Experts of a small language model: a sigmoid router.
Below are experts of layer 4 (counted from 0) of a mixture-of-experts language model. Rows are named router (the router's row for the expert), up (a neuron's input weights, with its number), down (a neuron's output weights, with its number) and show model dimensions 0-127. Each number is 500 + 40 x the weight over its row's rms, rounded and kept within 0 to 999. Numbers have three digits each.
Before each expert's rows: "raises" lists some tokens whose logits its average output raises strongly, later layers aside; "comes before" lists some tokens at least twice as common just after its tokens as in all text. This comes from a sample of Wikipedia text that the model never trained on. Tokens count by the router's weight.

# expert 122
raises: " These", " However", " This", " Many", " Some", " Other"
comes before: " The", " In", " He", " It", " This", "=="
router:550449510526551477566423486517483517528519456516457494449450523496452478530508531532515541518524560486477552450566524543539498488502509505472461457499541470477534520459477525463465571495525532502504509454461443463513458484473496542487517477613521594472516493561572447496486519494498509365374551436583535522514506498497567446493506526527489524460493502444452474565522470524481487494551
up3:544488493523543503531465436448518478470515510593511572476556428498544499478470440529445509529575520480512445510480507540473452479477459507569486449469432457497487543494513547471418489547505514534416480425465537509515527487531548408515406520460461483431564507425536507530526496491477539541529506527551489503490442500555518525532495541516558468535544428462488547452435512438525533496495
down3:445468589430554505499514546530491486585553515427487476425528525595482499510456479474530491480477525482517551436492552556531421511526523513502489564498534487468490487483481501470502558455540469578557450479477432568468442492449482569513526530432498461422506560491478581484499471524454518490492559473520507519490498489469556472502470543511458471415487485530563483418529475531548498464518
up4:517515510513549509551483539497534504500487534419533554493481550464578496533494400569471502516455502460488533472402433491433500473549487469484513532484397500461518465491518512502566531535476506523506440456523449435514443514601524495561419545564448485475525459520451518544460450462514491519529547535503454487496556486550509488473467542487441486500383481518482516474520450438526500479507
down4:505489490440485541536497431562505538464513512485457485528559526500427501514562503507460472460492478542538540556484568546493474535437489539547478482552526524472509496467503468576484542547523458505489441519484438502508435479436462502453491482487483464490487515520514453430550429492446538428519507596494552528631465446542507461491522522530501496482524536543519390502470538539557417456490
up5:511449480484457454550496553547499490530432484478516491525532474618527508485507490492555562516522511475487401549519553537534449419470531593430423487516438501525464496473472467534518474477449584521496507533564453461526473513486528460489526530487457576519483508475484546510579451520467541440461521423555472546491516459489527586492529492514521503528550481517516451482548561520443461541517
down5:533437456516486515475557565428489468490457509487417483487489447528538450424500497472562498526532530517474560507538537509494527442483558494448501511448517530491529476536507511533450511430487480481549446506479494483578527552478555517501532497578479531507553578535435503466456469444598504538493518476472493441508470523375501512439475486565477471528519495505522533576427529528529494408499
up6:527527473487499479491523474540501486504488470467461530506601559508499549565484480487548502520537549473497528482502500414534510474528510594473490527529525509495450445440494533553449559512562513509568516545472508515508419516510535460518498486500386512506520389581495476455423566523483480437464520460491490520494530495515502521508496404515537513494610584488463506474429542487484559502458
down6:449475506493479537507499529488498460494465447503554431483489492549529464465446514533503535455520556464470461477572462568465470503494506436480466535434517489553522512469557529476456448484537431494559427485595537499482491437481505493485479482505500524532468579450500472565519480558572506551565504554421522442551494435571544504468582502462473504537510470578520462560450518446530503528552
up7:504502452529469515517509554505508456481513414410516493481557509491509501500485483565499495543498507440518511466537469546457475518416499503412495441498429428473497455596529410437488535572515583477508530530453509470528546547566515554512474461483444544438565490533432501507482517508556535543509463497536526496490456488545506551512564522584488499524403439458484550513500479517514496484496
down7:469484513475497487528509449434460543465500540533485528508490517600525421492502434528528481451501470525507484543443513564551508471519442535491523576520496473481482545465486549570496485477477420491478513556453519508448464472447456447479523579518497419481459472496525436531528491492513503476471485589547463521454544481533570504474450561511510521489562569551541489370499594521498486513493
up8:421510500534487504528465527483489575488476512534538517532529522547448475436477503529530515471456492508542513499571499520466472512513533546542526635495420540456497559546490510569550515493424499419480499544452521435513540518485464438481521445436547552563573517555502487515587457441434465520458523488552517437516488436469491469487496487486467433449492477476488525502560516549523462535482
down8:437451434497462475506541463447517507513464561520457570534580531498573466461545501531501544556530427508565421554475478479491497482537540505538538457544477529515457539483493532474516453460463456509462498505484552507543535527473516489545484480426505522464520551492513496540581537438498424495520551432513471451442522515561506552429566515465502531505545528475438490496434526482453548536401
up9:531466478552521494502469417544540534471480518452436480431515507471590465521533518486499491519467505517490487504526394529511538455558484507528460519480529473494517562454504510495452510460493454534384513408493455410529534453550508518526403473524505531482490524473510510524477492463483585461547546523508542520503450510558523535537499488415513456460498473526503534456370425481488500514506
down9:516500527481437521630531504534523548524545510530519470509525484546500372503503476463559474390497488475472539512550550446497515514497503538542457531496542471552503470490518510455457556498482503489486456532462512479455451465481455570514520540490509482470476492516474453431548455515474477474482435608486555431608522477489463453537519517554494539518436460550524518495496448534554464466501
up10:505563433515436500509481533532507531517482468380538453492517475506494551514481509495536460483467513524489489508507558525440475550532455453468537448504493491521507513543516503442483511612403504501476495489514397438432644422519526542458492423482519513447513554521510516532528549492524469531508486490433499481504430578510437519537484450493507447486455544540503468511497536509514492527481
down10:523518487546549506504490561473453503414423527515501519469481539500480555524500529546525529462469536504515482485507491483543501527505569480460471487536503471534548490492587491479453432532522540469499443422528490520539522422452518527452501519523583480477489546437517571503512567455541601523512475581500475456446465459426467472449480492502471439453521513556580415405460517530495486500517
up11:530513506482505470474471458499467522493540525479498619613544482512493559504487508554515480557534466499491391463519497433512464498493494459492526505480524487534473450489477512441557583509502484483551535508528425563511446488515545481435469524566458546528500523475523500475425514464454454464459480508474568506447451413502541444502522500457557496499507591582490518421460517500564516522535
down11:453515561426426515533466471519560526478480455409474492533562511561479510479472540496474514535482456517440465485487458548461480523548472505505554463497485499549512542506559448477520565560518507515535584566425487466519494448481516409519518502476497475502448483418474548536512523505503546503545527421490487507449513588616494586512562491484488417479546496475495529482510464510466467535504
up12:469459520499515476540524528445487450491463522508471600515504522576528509517506537479562519492460511501490427513501494496542525462523495507484477480459466510478502533430533510531519433413492515460495549565528515440488380551463519430400481515597422405554456500543494488566508455494450519451474546483527482510504504473512522517470509484509534526543565502524585425470507584468498474506500
down12:527442446463502481586532581477476498537520475421466455496564475480547503465555507526423552537542488492520507513517473473455443434521550544453563524426586524519553486487513481484455542498481574454503544460468485468535519520520567461453472498547525508583512520507505448486521516482565496516524463472441489520443469429505540541457488481485481464491530505468547577539422448527546425457470
up13:530531525501514425427559472506490587554493563490522482519498505606537502441450480491508531456451542455547545471506485501419477470588538510498549527551518489544431478549468473473491522542470498457467481434507525520495491515484483524536459515456537463472490434559471590513476513523452584392528505424538469522503512488477534498494464490583527566512512512439543433509491564506476504518503
down13:497475452316482510489522510468417562563493504512488497503522499468591548530515531528505495505468459460474503460479466433544519546530499492531461529462464502418511450513483427516468458538482499493479483535567461421502505496446462480520478605479498477558559497533504581444538538599524498463528456509521521559509490485530493522538444502528476479524509545521532535466540498480537533492537
up14:512487516512551500541488565474486566476542438536488526463498378501478485427484466565461510481545488442496363484526448551410466430497531477514477463529476480510562595502482552450460490518469413559456538530490529474534479506492503519514455514484438482513501501463539520517487536493546557540537485518524523475517485461507479478511493556453411481506583524488509541508492514408557479498519
down14:520522524406504536509550548543501451490476544451432512540529470468533403464513494459522471512428507499515569528486533425569484468483514538556489537455540485463516499503498475533542554454485474503558557506527529427417510475465455462533543487473564486564533507537489504492566439495418489474517514479470528498437548541480508479557512422516548464485447479536475509502523471617525476420501
up15:418506464498476454500479539492520529502415601494538417432503540496469484485507475463506512480466511553504518535497526569531425547519483593500487571458482433477458477436494523470462560530516461530452506492532535492495526515430467479513542521438514489542431547448507527505515440535551514575532460520488473522513565528568505494539458488537455492485540484561481552505524383554510434478478
down15:520475491490486523566441423555519489513467492578456465503533426465518500495556493521557467499504527491519525560499477452522516471500467473416515558596502473542491523504447465422544441462529505462496519504461542512551466506552458514442511541476443607502559483452463533491459493503483514503500547538503543446469463519520523516469526486576408450472437458480462538491562447521521533595556
up16:516492465506476438482429437535524495488463489583489576554516493523506515553527457471535571529501570490485468502536440493549435478476402513447494519447476457452543482446524522546497566582539570436468529441539474495527434426526534514403467491491552483485485506574493516468527470516494484422499515495471425484466584467494535513544485480524471510487488546522486558487511526523569458516530
down16:450513504523519525510525491525456474493554492557542498505465439521421473532477544547579479520492532481584511477484609448471498499469498446493509499429601478515501439539437463532491544494489514583493453549434449490510505491484466494537494468456470516480478536514493505488468452481596555467417509503526454520499568444476539407456527511562528496526495535519475494492458553494510517385540
up17:482461481502479471501527504474492434500449551487579574434476494521438491504557524631497464595570501452469511474468510432491482472500500536505552455470500383510495499533527481559527504482457537465498559521506506509494416479452530511516501445478508504530475558424525518506435540507488436497492547484473472506452548482513598495510582500562469574508489463493494562504475504451475551495539
down17:477493506446472463442521473512557494438562494520489560500492581510421503450457481508442461564564474569435513522558461532531489489474500489468438473487455473481483540503540578536452530516482473470512581524507480482415519478522521502395530491511511503467497534470515532559509532461436547497490461428508502470511508511475510500561606523457505576558543517487484545501584490420458477554515
up18:485547526505520409520506498455511500440435441475517484420433561490493517492486497570482506480480486500514460476522495491504549574514529463509440485448503482524494477546518492491531547454469515532539525521500585484533503501535448458579542492490403541505500405555451449521524475437524603494514486492582525534510525573498503564512520459538443470530506529456451583493592461562496504509468
down18:473458486456464460547447521514516477551466449578483513433549502469524384577456450591521524508497589512461502520467523487604497489535500496528481473541547487505528542516521454472468484465526497505515456460486569558570468424543479485467519544495485513510428443488523442535469467455498604485496490599461496511527486458502527517508514431503495500503516510437479496538557453492485531567482
up19:512490519519457526533463513442521661514524428587462506472522523539459519505479536533443440500532520462516529452530530515459438451515521455456516483555512521471571499495441579507452601505513492502580493559441535579472506561484509500566504480527491554479462471498532511466467499507514546503457507503443447438470498481563508528479529497510480523462456481494465509549462493408540452533516
down19:492509497459416490576579472515412529524445493479516464612539555458507501471515511508482413552485502510468565470490561516521509510426490493534471520444435570518518499461521450433488457507522510569498516444596555408523500539425470515526471500448467505538518535484468450547482532510462514460458525592451463506462523496543496493481501533518575482505471497556475514480552490523510551493509
up20:482501480486448484529496505468479515454517546462530462501513472497487552423475506595511411630562527468533470458500517412560417471553470509507483525427540492496487505500475480558532496474542493498559503425466524571539491472502502532467548544495557478465474475493546506480462522505520463472470511525409528498459456473533520479577514486486512559531435515462564533517499509466602543518577
down20:512510543429509496526475450556468505462443439493476541457472540525444503543466458522514506506491494547460535508547453522448501532526468502492420449457481460484415524562535473513515470549446544559467614461468462478496456504517512456505555496494550458540429498448549515561572509420521543520512528539471526506547484537446455542456548523487573506452545508497572580464493467455482492536558
up21:418489462495506452540505458441512537487509455528565524520447525559528509460498547578491509464480477498492508507523501503500475522504627543493504563445423511527462530571558507461484444523450505457458518578470486426505456513546418481540520424483480529528588514431463535488572517495423464542476513506494597490498549495491510517488527495491527517518574510564451497442527489450478485453497
down21:500485493534499441422501438472591539495453496499571518559549450512488521477469487538458529531569457496493448583566479499504480463546514509511545494498357483550535499539580519476453476480475437477471513531543517487527529476569484460475536441489472529491497532502439569538544471467458435533514497417491505444452467536450559537492515527460527538518542535523513500501520526470417525505441
up22:497514486507490483474515485491515529534508438573544478456448493503532513518533546452551496488526519551470495515439495499515462467487542464476446572492426481446498558512508460492525559508500493455358533497507486414466499493519509555532462478528505530388512528428474527452534483502529477501510537500503400521483535494517521474500493424523537510468424425521545615515581559437536469513511
down22:539471477482514529529490543476540542580521540482468454438482514527569498458564454532571401510524488505476543496483470517557450440506540497427467523493497486507555530500566459485510451517558466430445463504446532427481529505475480558508556517560478476520448506487497455455563551495433484482462459572513512490477494570608472475517508486541481503482453511444500519449521466506497532566397
up23:505459524496500451531478512547479491484452510511498545539502490524447500480474513524493473445489522557454499525523499526522488465580471447530438520567510440452495465496521568478472555406521391521430491585510455416471414471553517495431502533481523427503513522540554503531453440515481561463511526509515535511520558455461477473539497508468532546496582489527441491471412446509473566565526
down23:534547517473429558506486418515460487475484517574521512540496537508546382520476483530509483400487506463483490529515487540503531542527404450529473518490591500543481501417466529519528617483479475576496559514497473485488486470503507533394518555488481516525471540500461521474470476457496532461534458577492503497570540446537476510498481473469524504504502523568525440516431468459540536454540
up24:502524492496489499516541410450512524534499476604506607506497580482501501509498536510532460510422533551504515510440532517515504465513527491439507599472449504463517551480559461527484547379512490461423526500513502494509463505510525491423492452528556416510468495526462527539497479507524445493456535511491342512501494531501539501470519484492551525497468480460531478478521572499540500506425
down24:508482507513491595458472580487507512585499481483457498471438555462517459466552522478519494554478549550404521472505545478521469441480529488447434532500525521482491488532560403530526518457510548480528485474504510502452487565505496496485549551559551447464404499490522474473450525507513490484447465595468476542531489392610464523505517443535513476503529549429535547538521486494513487492507
up25:477479491509436511517454482490481477484515516480469487530449459524564475495502491523530547531491536482490366479455424484448493443540501473423463514501437445529505566449554425532571459471517549542495422505457411531486525523580525536525400459540532513505467528446562497503509474505521509538498524511540425433524481500516533568525530474431496480478474505449535476518502516512565580489479
down25:505485497462555527574575523492440535491550437484479471518429543524485443496552501484525512445509557540477535468480550493484513530530474610508525446455495484485527455506519500480464494466493461473511479532473525538451498533472585433385489476594476500426601503523518446510475508515496438531453541551465567492581425502489422539493487531529476500507506472512558503535472532529457459517478
up26:468503446537491480484481544505478527473410529467562484543439509515493514422488500425494509473566491474502461515570466488544506496552488537487501558506452515517439590494547449507506446526519492456437525524511574434476479514527459477555443555466547466524513480438445574510508433454455477544528464534466482507520507534497501547521510509578512447503478431541403488475568429508574441488529
down26:512523487576508455464477508433499507477465471460568506491497502503469562476478457472440479482590455489530394537515454552505482513516523490485492517487477513481456549488569452465542516550526488495484563470557562558497573476522407455492457599527512467472504496426520518589470498505520501580542447551454447535463496530529552519502470496496508500560543518533470446432525425512452460449503
up27:446498483579461506482551474489514540507510499501519428546493503527510542531513468485537510473461440447485530509536469436424541529452440501472505470501551502512515576493518550482462458536480553489487474487550496511406517549549497499516578460538508522539523453538436488463531482443508503485471551454444470532460454579480587440507459535473490560503445451433505475576500449575476532498613
down27:473489483515529560496517549445531533485492470533489531480606554470521530449495521497481556514435521517427526478497470505498476432481446519506462527517519533502532551520527467600521442544507450531515388548457454510462520616481484570475472506510432463456429517544492458494530514515479525475520554413498535470423525520414440473568519496502509436555531506510507477439513480527476500487536
up28:493480483524503513494392503494474463516467557472592478473431452541541493485485567454518480502512507545501521509600497543525474492493460477556505550445467534408488505501559532509502512515479526477438477536510569433503446449568505468496505570463505405550474459502458545505561516483565462504484509513465477511470549529529479480501439487457447495505504528473435537535613499575545431509534
down28:502578470573535484563452432490543531440522459484525455519484506462440544410521470490434421522497480479473433541504511432502526540521446461560536511516555505514532450463516469511509520509531501485538486552559543560556506444492471450444471528556513512538552477467545521445471529542553478524541501512466479512430503565531417438493469512519462464468491484455451472511581504470584461498448
up29:530512523526463457549411447479489502479490543533484554532573499538513478470491448539419490516461484522479529486488483516486524506490493387541474533457451529467419476434512544434487535484550525518487451471535533500517468429551520507476443495500560457508425568578581492508459488480546449535501520517519420461518554492523523475514515525527470582537564495521519399480435488470552558511502
down29:534478484450477524535533489452501563440502501525484500514452560539486458494460532518498507510528506535500474380546544556520454518489442566494487550511479480528562528509506486485479573403546492528482556498526507563554514477473484491443491489538552455545423451496463470486496525435483507451459461613505502567481537413533512391505509469447467529469569491518559485468515468534475452482548
up30:505504515500562521451466433515486567527497524486440510423527487558511494568456499548532421485436433493471541492486525608488512476516506528509486510525465546440540530493573498467534475566441491442479513532596493426477491560475507578505506484484444554472547499576480544497504515496481503471446496451515475525521511474477612546524497458486542451532540484561513476452427474530427468512493
down30:531469483516498485477484559437539537552459515483463508456486420511552566527537571518511499493494559487558455479422506470512492510490448470504479516538551497504543455446512449528528546472571448512479454491540447491529551520459449502516462549427469480471525550575398529582497500524439521489500383493521528530433458510540478517495487506501440523539498553535518516534491457525472510414592
up31:494501511498433434488516457505537541520488494458464592512527449487522591552441423444523511493511533442502492513526447461549470440434482568461539476505543493433577501488569484535518584560509568422516517505545430583512459506459496560415482495529501477445542456521484500468499469492503400430508512462512538522483552477499509545521495541488477516514480492536490463535482537482544522556527
down31:489533458400555509479480543521464443448492488497538497483472452485513502539488590510484432459510473534463536497478569522550529499473512418486461508398495539505536471535491455479447475518514439574506479547449473465511496501500518535563484512479491525498509517501433555508490490504651583538499475525502438515556532515381473485474513491549530512558461571499494531535486463515445470462492
up32:500521472511466491504434480472547458563460567516505505448431493480540469440531492442588502521477497517490485520494489416506477407521532539445469484511485537494585464493559499515502479478469491451427508526515416460464477499479518470512464452558538571499559551491509554487525519525507469558539571480445491480525514476517498530519505483553450414505556405493584535548513389488525456494513
down32:592453468500529478514496494513492468579538568445432499507536511527446505466571493522521448584495489496493508469484496553510568483527496495423537486446557566467510491421495524435550490445552510476494495504503546508533544554522470561499544474525489544509528539522472473422466518550437445555518450477507538496545447491487563471489501593554458467473509453417465519505435423481475513476447
up33:517462482496583498413593499490525462470534441484465472505457525493514528465460536482492494486525489594505452526401493497437559567477481483587490490466522472482526558462524518443532543494481510543479477500526484507508481412526507549507565417531538489437525537514512525516567498479543578485526451517501397497492557533454457486552558527520552559453446483488518434549534488455483512526500
down33:496544606497524452415488498442549466479482485466527587518514493454488584466492472510430539481535522502540463556477487534467496503471539488487522464564461486498458524563494523476499460510527446474453513419526481506467516482519517511578569464458548501490462484471485499524506513486523474517566486487525463476387531516410476504527482556440448565570458474484585440520533487465508506601507
up34:459513485521484486527484459440487378484522568498538543596476487444547511544516498547505551542481484517437446470447457475495470481472516432542499499508447495493427521549499470432534429515525542501456486480501412429474552535556523544457484540518481539580562488552521493478537527475513478486444540487576421538530511484454536482504447538429462562547488525503532452488516555495486529504543
down34:534433465475523501537507530459475472491575470403421480523490476536509502448483520514543594453501430476463490458535558490493489478553547526424475521493561487424450539521437455573479550501577546467489501494485489561558467526484504476550460554560477453519535446537505419430530542499468497558437500461510510525544496472571496522505452557493528492508520529458503493492488488576566453499469
up35:539469516517402493474389456499516531479513576508456471479613507489483484467496510526470524500431553485496473494485344454524445479476464486558485521485510435467561534527494491480447474535513484522515492491495529589509574432566514570501459485540445490469423509503557508540535444526436504529497524505482491453512514548541533483522502444516457503470500534496508438507504428489531537524473
down35:500501531421547519606525513462513483429516435511499474533492532485496411542509531417535522445541413509476589471522609562463499490537430516538467493494487538498490467530461497452498571441454518510523481543518513497489486503429558523486516523501446534460556527523422461538487458563502472531458396552489532540543507497534458485496513513515510487545424479516496555470531450476478479514516
up36:450471439507483480526450528502484487473420484450533496572493486506469509449508482469486524460564458503491474534599549526528439496522456524496500567502442532535471526536563483491502429522530430449469543538523574359514440481494476481539473555477525485558546531524512533518480472509463440565512490516437522459527474476507495515513526556481527464516490431512443464501558425484566406479509
down36:510531468534467447391455456450519552527522502512527520534467501505453536462543535525437504516570461483589369551501474607543519492513513480505495489543452509502469513460559475503533464520493481503422513482501514506513542515516470449483487528525491500514472489415493553539463540557508457581504466523464478509479478530556570494465491525487473549568574487508413471446540453493464539469429
up37:527490468527469533536511447486492444485411515500533479447461456537504493481490552530503475494565526445519524513610529457509413462509460496409494527443495590463498463468495493527470496525481488531550525467426511477514465509519447512510511591536551490404534474493576496517546503496556488439453548488494582567488535486499525423495509490422490503558515499509465510462551465514589445540507
down37:498540495464498466507494404493540520461437526454482503534563496503496514486583546495433502501583493555522471521413498488451556486465500437482484395464511503533452516528512501517499452562452496464503446480445555514530556498541504496498524560450417498562498499459476531482515430526547459527464511551454482475476500512537476484546463488477531557535539461471473550502478558565595498442600
up38:464459464490533522487540504454488564491465540566457545509525504464497531493495516515490460526504530470496504488551466576512505437545536517471498464454510413582512543387466491493476497520496469431505535449384491531481436442515553523437571524482526545387535479551530455492438537511544574476479525491544462494498454495511497514528474510493526567532531574503532502509475559425481524554532
down38:475562453447502540475453464537446532490550447504531467524512476514512541500521539509589470413479536522581473418506478478457615542518499486434492556431529501500434512495445480456453433503471572485435504497533518439426465497566422556538515533558490515515489541479476542502577564489534513489521510552485498494529470559515489461508435535530521468472486529448493475486505480552493492484569
up39:504453500491437484435501471533521512475409507558490421537505556493489512509535574475547513480487516524540469523496500475564452523490430468491482539524485373515452465478451563514495496534566455486461505435546522495449535564507505536495575461482550527490502521480415493515469489455500503528509536486524492473485521558539540508518489416429461496487429532567527424477569491406472544517557
down39:494464471499564497608515493467460532508497511504516510481499578552499514544465483455605523457449531520444522446481488546510556427537460503481475612497591513505494484487493479521451462444443495455512476505483550525490423539437497503548485473495474487504557472568491452525492521519491582409531442567555481507509451518537450474459545534467558502490511469475448486440459506505554540539466
up40:468511498534491500472438575516533488555482477489506587492494533467464526555502546519405469466513507487491490531474441464469475548487453487504505428488532470452502511474512495582552541501534457445540603581539487442465500490423526554462468466571463469511493387538460487454527510469554499476497576475488512528505545493511505465547461469438526489502482564544400541558500509506511437462524
down40:567510477579482507467532523498502474464497529513525445515461502480535586456525520590421495521541491486407453587516520505555515524448532508498528500490493482497488458493495497474530550540556474507478537459558504513599469486481498498466528422440444406500561558457523495477488468501493465498544444427451571461460514461490462489458530439495526534515556470506605513542528487438462497466546
up41:570537494503490514547537537526558529480514466436513465431407556504462499426509520485499491485497463518503476510494443522510463514535531543480475520556458486466501539496511532533548503475475438502472566525464432469560489571503511583432450518499459503493474443496442492445471497491452494495526474503472442528524561506485521532473482482482434508480609483523533445528550441516661547444524
down41:552466553462506539589506519530463460520486566490469525494512531418466348464475485449529525458498555535444597469509520526450515442471547477498460515549563524471504470464483457460513517424525494522513521467535496556510520547522398512456506511483535487583482455501522411462492495531475534508448477628510454533555525505508534492518500452530495540487448483502499509525530480515506478494480
up42:471391479487442520452501538474559496486489564566438510520477524428515499563536468546471433553470501533454511487508495479519504480520516513559497481435535551432437487456508540526483528468521526390493509497461437514381550582487518479533523492440509490545515512492491501484531551490534510446522452506538508545521488507506569504534430500386509569469481472481501554569449506483513531517478
down42:465488504410456525606543568479479522502497525475526453505551484592485516465483546481571478444477493520436492475518534531505550526473548512462490522537483446566504497485473545469492485449484541452491546539539594454467426529540473573520466468485495497463484471472520455471513519506478595500486487535476534460596518470445441519533543499511500460555429484514560513471517454434507412536542
up43:508586486519472465505501583514519524495399524409527431564492504538469488514493418473516502510552471505502536489581549488505452593494432443474487525495503536552454530502459501429518539576522449539474544547564571450493577537421459559501518530503506512528450543522479529474544491509464534515504468469465548470473478500525503479562505452446428506474448524522473423525484458484509512485521
down43:501538453508517560516483442553481564543520460551417438529522450484489475488509538472506519539498527547504603502521470467526441437526505527465567530563614514537495455485523505464463528509516526472559479479451457462484574532468481524513475496428540519487536481398524508463470476485504479475545480505542571449480449465503498434453476457520510537504441457499479518452480439466599504573538
up44:419510492490467516516532547433531566478521457387523446468474557467459488518460548502505482504460492520495522500522565495503540453553525574532476537478498535591599504483546464518530489389509530520556519519429422580481435516524518485477536515467454464468444486536508489471491472492467534490425450503516494508489468498454509518503543507528520583555543503432519438542517538567484539488470
down44:560521457500525503513493553467618525506489442446484490484493476517539468485479509532480550531559525468535502438538467452520472509508465566531493467425478501491515465540480481510426484501504501516540509439519474505480603487542548458548517514561622462464481532504497542523460484469470457464536514469407538474376528448564522580435515539488548478488505465514433536545495497474488518548513
up45:471559481578410452563448472481506567528520449433535504494462512438490479501483459471503508503509553476507543508525462569492515490522496525401507455483494514510558507408472558457447572480469556471434538544436521477573472504527521542532490470438491552446531527509524473499442501513582551518447514489509515490509415530503444461540495528510497555528439477416516454578488488476484530467503
down45:531482456447466534651491562566509497522493503470495478534556488547487398505499500477546442435498415570531534441512528422468515501550492526471480522475478517478478479512488452514488500486467494512553469469526481494445461539519530493516497534473539471459478507527521526521533480488513509529541477628511493476469493453593568564519438563506492456422472474497451520429518469514488494546560
up46:448494488473525500493455443500474435535457511539589448576445468526541510517514479492519502493488524553461474492465558620524481528551465459455491481511452441476409524542530488466463517501489560459452467451590494417538494514567498525453524479464564500449448461538495541539509419531510452507514542502525454510492519526519485536542520368491520538505432484500566507474550491501495505498471
down46:509567503487461476533435539477483548445546526579394538481463487498514502458520449534544528454430526529429475487496489451561525534568513464554570544502495516521480473478487457550501490566450556469452508510466490542517509486479463472505483502522495507440537454459557449499457508441528478486494513458440554532456462541563469539443454490519552532466498585485447546465552549576575506503447
up47:536477534506539405445491442484500447426517477548517564490538494510489519476462551555507500471493516527511509565512445557504465457538548478474484563479509413489593501424605471504503451487475492504424486479502437469480503517481494483475484484503565464375516533445508549478517462499518495450490478503577555500486485474455479546543527506494569561537498425525529559496484544572479545518476
down47:422495500363506481518499440453456540543520537483519492462443489527562473417415469478476522520520592508491509456451497469517479506469471485572514484521514434579450516525479541481509489448461470573504494493480509524494491480513499462534522630425510467511534550486466567498527449573460518502489531501522499546542444518472547437522485491471528496531481502544503490526565443534555555474526
up48:530554474507455449518494473417535454472442596543467591489495460505465510523475469508572451592472554471531602482521474450539482481435446490408512506487411447501533435512493475576546502522473506479518514432480479487507484472526537530465494554499515500413527491523540550515462506511550468462506568493444500488487532457505542470537497556533492529529477494505529513515435519482513508605518
down48:443496491533552488485514456568475422440516472462569557461467488527435452494481501541498470461516541558484523454445504516470527540464487459575489487432526537487423477511434508488528464533531517546466485517521514528450547529550544485563509545463430503457473503507483555528450428535518513537536467576504539575585558466422454436531559542501536545519451514480522541501487477508452465448551
up49:503552508493497471455450434576499519499442505423505472550536514562443498514480458568532542499512494504536498500404492526512477526565469496535516483438523477524433465571514451503568541527446508585436500530451452454514569623463479469437514507511445433504455478522481530481515534570490557552528428493528532506518451508526519449550476540482494512547481518492520487561554449512501463459485
down49:469479479485494510552466457500518500495527518420431417481475487427488449440459423420474517512492505476425556599534511477526461508484438477494597582535559437546501523483436453516486467517491501508469555505523486522454571586535500455506524554505480506535580488535556482472518483586468514517523501500486532579471539551525477477490524529506494435476493457469452559484547517485511483514548
up50:472452505511514443517523541502487501478496559422536500470441466491507481464501567575513523508473530536496408495452436486537492534473504481442481457513398481500510563471509584476486463521482451558511539513459518473483539482585560571433418533431457495536452534471511510565484513490512523472516489528544543538525527493445501477509542510517433575504443483480488443498545446472435598450489
down50:574477539520519578607495513537481436493463518515456494529502490556490399578448478465535496471492507513442578437496531483430551423521485531448458488497583518472442479493470485505513560464464546537539453480473456561493448520502518506473545492502483480438546472523539453527479431546488505490418539619506508496543488503573509569530461455491531478461482521501489497537467520537522488500495
up51:510486508501441456579431532386513409497541503415532485510540505505470493409479553566536529482490510484499535494473416544502486543530541546503518556535438479429402479542487480463517446478475452485499530503472460476440529575501494480484473560524425535530611456506551483499533505524484514476494477510546534519506472461533492491491490596492457531503527532447522440482505528513562483493509
down51:538481501368503505563540549506453447487510539476469527535530460462513472481512476501460474483478454504506518498483562463538495504479599496480498503502542505413475496593477540501555527449534463504531441544472506492479578528545490531478500527403505450511563534546548492464508475512497483481470518369488454492607510523522472591557464490460432468492474508510542499479526467478567505479524
up52:519542510518511468537507415456481464473502456493527577500539536539471521529495505472510443507476490549480553470481477488545482587431475422454438497541507480475472408597462543570523566509512498445528551531508463418536503469498496504443475516603525509409504444537530475445479524457482502528473534494435573484478522445508483533535519508479554560477501533547539512480487554514532412526497
down52:498510485491465501427534547485467522484538504483624463538432485537564526489520470519466561529473534507481461459542493523507519496454543445506458513532452488541483488506524545486583498498565542545453539444468463520590530570507484467565437496468458475515428522486413441562524482420463477515523511455522511526389565471592476471513473444480519495516484505516475510472512471521497490465573
up53:519467477526566496466530519532487512491518467484482498448487490514504502478500517545556468483508488491471520499456417538422521399530506482527482625438508546472474536515561476423484537553492459529459518525567364538522572519456477442541582502527419521459530529493539536511494523508517448514532513484517471520513463489458482470500488424520541435523505521568534535462593445517479484493536
down53:439526511497571512586477509466527557492467546519447455573533496463504436467512453434540463452544485514524515492521511480494455494495443489465539471526531427522507531465475500516504557405515479401512484553476613540474441499549462550530495566534516490576527525495504489461523428506484501492438433548520560474555517514480557494529575478501473484460431500494431496506495452522567507520454
up54:397404522524473507515487555470508545512511544506560533506438489496478480522446573513472487579502486461485505514555494460478530496441515570550544495487468474480509516485531535499492488375510517498495491493452496508417447500470521510501525482563558526459536543470529511532538497445454483483450486516541472492487473495548542534515553556608418482476446455413443472479484501504440449581537
down54:495475450348515483550490467473473572470582490520478511541528553509460366499509488489443525600549503486501469506492569557473488490480522486541512442524485523500485545519471561435461480451487512522500519524419492505519509494480510507489435481545528549470471492545490546601546519493499512473413518440535469511505521530549561493476525526486483507543487533445475445479539457471469518574489
up55:493620491563510454498441485508514561472528431489507569488454522486495496507480528455404466495509489490475516507543508436460498391554541457552551554551516555530511456415488445537500516490477564532511527528494504467529555439464509437499436526505534504552569440468521495494503518429574462449546557498479549488500522589461494457498458487530503497484471501518451505531441458544527513489530
down55:476454481499451536604527474455454498441562573467514484511509542519530510511498387520486490503492508481535464478459537521559508510488494501450495548481493510509512539437499499534433504439505462461509540482546544533473466485477423483453518527567492398496450499538518486433516458472497514537552524577523404567483556494476502535482439579457487555538541586507547464441503534530474508557535
up56:413603487494512490523459504520534564503514516526527486502431517486511535476496453465434450516518499490515466530557523485495503453575499417474592517468551550519554450387489525509491546519488559523545433484542509579524498545435484457485551503490525540489461486519471501459479501500480452521538497479505511482500478579493462447512429484472462512513502492589452510572496433437592460492552
down56:510445437434521541555548529552439541497527543496518436535548518446496550497428451466470431545466496525488490472428555518470468530507481493470496414500487545449528514514469420429456530513526537502531494521513536508514547516569449559480478536502453500439507486487522548443522538529484549513483487601518454555505520477480474566440499515523436405485450522485531481500543482517471535607473